config = dict(
    experts_per_token=2,
    moe_layers=[1, 2, 3, 4, 5, 6, 7, 8, 9, 10, 11],
    balance_bias=True,
    seq_len=1024,
    steps=4488,
    dataset='wikipedia_en',
)
Below are experts of layer 8 (counted from 0) of a mixture-of-experts language model. Rows are named up (a neuron's input weights, with its number) and show model dimensions 0-191. Each number is 50 + 12 x the weight over its row's rms, rounded and kept within 0 to 99.
Before each expert's rows: a language model's description of what the expert responds to. This comes from a sample of Wikipedia text that the model never trained on.

# expert 1
What it handles: Verb stems and their endings in narrative prose, such as allow, describ, requ, and the endings -ed, -ing, -ated.
up1:73 48 42 72 55 57 50 65 57 36 44 44 35 73 41 44 53 66 22 69 62 54 70 59 44 55 35 48 39 40 49 41 19 41 65 53 48 56 39 46 46 39 45 42 66 52 62 55 36 48 35 59 56 55 48 63 74 61 45 60 44 35 61 49 63 46 38 46 51 32 36 61 37 46 43 41 44 39 43 51 32 73 58 52 39 49 59 49 44 38 43 55 54 30 35 45 51 52 36 36 64 64 51 41 33 42 50 58 61 41 40 40 60 41 22 72 29 48 75 36 51 49 43 57 12 66 35 50 50 45 49 64 54 40 59 38 50 45 40 47 47 36 53 37 34 51 35 58 42 76 44 28 33 45 45 47 71 57 58 29 55 67 55 58 57 49 53 50 41 38 46 46 60 61 35 65 69 74 57 58 42 61 76 58 45 44 59 76 53 48 42 49

# expert 53
What it handles: Pipes and blank cells in election and sports tables, and word pieces like em, qu, dem, in names such as Jeremy, Artem.
up2:61 53 51 45 30 53 49 68 61 49 33 67 35 64 49 46 59 37 53 53 65 52 51 58 48 46 56 48 31 51 47 43 59 39 28 64 27 57 34 40 53 61 29 46 36 50 43 52 60 62 50 44 52 48 32 61 36 45 45 37 49 56 55 48 60 45 27 22 31 50 37 53 34 78 54 43 54 51 75 43 41 69 52 52 35 50 56 47 47 36 59 54 42 57 53 55 52 49 60 48 68 58 61 55 51 58 55 40 40 44 75 53 61 65 50 38 59 49 42 32 42 45 43 52 33 60 51 53 68 59 71 27 65 55 50 66 49 40 28 57 41 60 89 49 63 84 31 52 33 58 41 43 45 42 36 40 62 71 39 59 51 45 58 87 34 43 52 58 71 52 35 38 54 71 53 63 37 42 49 41 61 56 49 56 56 53 46 37 25 47 45 76

# expert 13
What it handles: Auxiliaries, modals and "to" before a verb, and the verb that follows them, such as would, could, has, to, never.
up5:66 45 55 72 61 32 31 60 60 58 37 61 38 70 60 54 66 56 55 37 65 61 50 53 60 45 50 28 36 46 50 45 44 33 24 33 56 81 44 40 39 30 44 45 40 57 69 61 52 28 53 45 34 52 38 53 70 51 63 60 66 38 68 43 47 48 38 52 53 50 35 54 49 63 40 67 30 46 48 43 42 51 58 48 54 31 61 77 32 41 45 40 46 48 44 75 64 47 33 33 47 86 59 36 45 39 42 76 57 52 58 34 30 51 47 34 71 40 65 53 56 71 37 58 60 48 56 60 63 53 51 60 42 42 43 47 36 43 46 42 57 43 32 51 57 57 58 35 57 66 57 41 58 58 67 41 53 52 49 45 46 59 64 63 69 53 74 59 53 53 49 39 63 41 26 36 37 54 50 52 60 55 41 42 52 57 47 29 62 26 41 45

# expert 2
What it handles: Verbs of achieving or doing in biographies (took, won, received, wrote) and the word right after them, such as the, his, under.
up1:37 48 46 72 48 43 66 33 36 54 66 61 61 38 33 64 63 55 59 46 57 49 33 58 43 65 58 49 40 73 66 76 51 35 39 59 63 72 50 61 39 30 48 63 51 64 52 54 47 79 57 47 64 42 45 26 37 65 49 46 22 49 50 50 30 40 49 41 39 60 47 67 43 46 50 42 37 50 46 50 35 36 55 70 39 50 29 66 45 36 55 72 49 61 29 51 62 49 63 57 54 63 46 65 45 43 40 56 40 61 23 63 74 37 60 30 48 56 73 58 53 63 53 52 57 56 48 34 65 51 66 41 57 35 29 44 49 32 55 60 43 57 49 62 51 65 34 60 65 30 47 39 50 46 38 49 45 52 42 40 56 56 55 73 55 45 53 40 42 48 50 58 74 32 47 32 44 44 51 51 68 65 42 70 38 51 35 39 69 58 39 30

# expert 38
What it handles: Opening stems of long Latinate words, such as reg, sc, organ, histor, administ, liter, before endings like ation, ical.
up0:69 61 35 41 49 64 48 48 62 53 34 44 45 47 57 59 81 60 38 45 48 62 56 74 53 56 56 33 38 49 35 49 50 53 28 59 57 35 61 48 47 42 50 38 52 26 51 40 68 55 72 84 37 58 49 26 53 29 75 47 62 47 51 62 59 51 41 49 40 64 38 52 61 51 56 46 58 35 73 55 51 81 51 38 68 27 40 45 36 25 46 61 37 57 48 36 57 53 33 40 73 49 38 36 57 63 63 67 27 53 39 32 40 46 54 32 17 58 47 51 46 51 41 53 28 64 39 41 44 52 50 58 53 49 45 52 69 48 52 48 59 43 49 43 52 46 49 70 52 59 62 42 65 52 44 38 44 65 48 35 51 62 52 75 56 67 35 60 49 43 45 50 46 58 74 44 39 46 61 63 59 70 48 47 39 43 25 54 55 41 45 63

# expert 44
What it handles: The preposition of plus articles an, the and a right after nouns or prepositions, as in nation of, from an ancient.
up1:39 53 50 38 71 36 37 73 41 66 45 45 55 45 56 47 63 75 54 47 42 59 47 44 47 50 54 23 56 59 44 30 61 48 34 73 31 33 53 51 47 46 46 49 39 46 50 69 68 48 40 27 23 47 61 68 29 51 29 56 56 64 44 32 34 48 50 43 38 41 51 31 66 63 50 48 43 49 50 70 70 41 68 49 63 35 68 35 43 66 48 62 53 29 41 56 56 59 38 57 42 56 42 35 58 68 30 70 48 68 62 44 57 33 63 36 39 41 58 49 39 53 56 34 61 44 57 39 50 48 48 66 65 53 51 53 61 52 57 63 47 40 48 51 38 32 52 59 36 54 59 59 56 53 52 48 51 73 38 35 56 65 62 44 74 70 51 64 36 62 44 30 50 47 47 51 52 23 49 39 71 42 64 51 74 49 41 33 70 35 59 68

# expert 46
What it handles: Word-internal pieces, often m or w, in mixed contexts: Water(gate), Mon(te)fiore, bi(w)eekly, meter.
up0:57 61 39 60 61 53 78 44 32 57 59 44 53 37 46 43 68 47 45 75 66 50 30 39 48 40 30 58 42 43 51 44 80 45 49 49 29 40 55 69 59 49 35 50 82 40 48 40 53 42 35 49 65 48 59 61 42 54 48 76 55 46 48 34 70 31 48 56 48 23 52 40 42 68 52 43 53 48 55 35 55 59 40 51 49 72 43 78 41 51 37 54 56 55 45 47 45 75 60 30 55 38 47 59 53 39 72 47 75 41 69 45 56 44 47 66 66 56 54 48 46 79 42 33 42 63 53 29 64 51 40 21 49 54 39 28 52 53 44 53 58 38 41 51 43 36 38 49 54 61 38 50 29 38 54 38 57 59 51 47 67 53 37 66 51 33 42 30 62 43 47 45 67 41 70 31 48 59 46 45 63 55 47 55 57 62 50 49 65 70 63 53

# expert 41
What it handles: Noun suffixes like -ation, -ions, -ity, -ography, and section-heading nouns such as History, Early life, See, List.
up1:44 72 30 52 51 59 61 52 46 58 41 62 66 52 45 50 53 48 46 62 51 32 35 72 63 41 43 44 65 35 75 36 32 44 41 67 55 72 37 36 38 43 69 44 57 58 55 58 41 55 58 43 62 18 47 74 19 48 46 43 63 57 31 53 47 32 53 58 41 64 57 46 60 42 54 53 39 52 48 32 43 53 59 51 45 69 58 42 47 65 30 54 64 53 38 26 38 38 60 42 57 42 54 59 47 56 53 51 30 49 45 73 64 46 43 70 68 35 68 44 55 51 45 48 49 38 58 52 51 63 42 35 48 46 51 37 60 72 51 45 49 61 59 39 42 54 50 56 30 47 48 57 46 54 59 40 65 57 57 49 44 65 29 41 28 46 52 52 32 33 20 39 60 38 69 52 49 77 39 57 55 53 28 66 35 72 44 44 80 39 59 64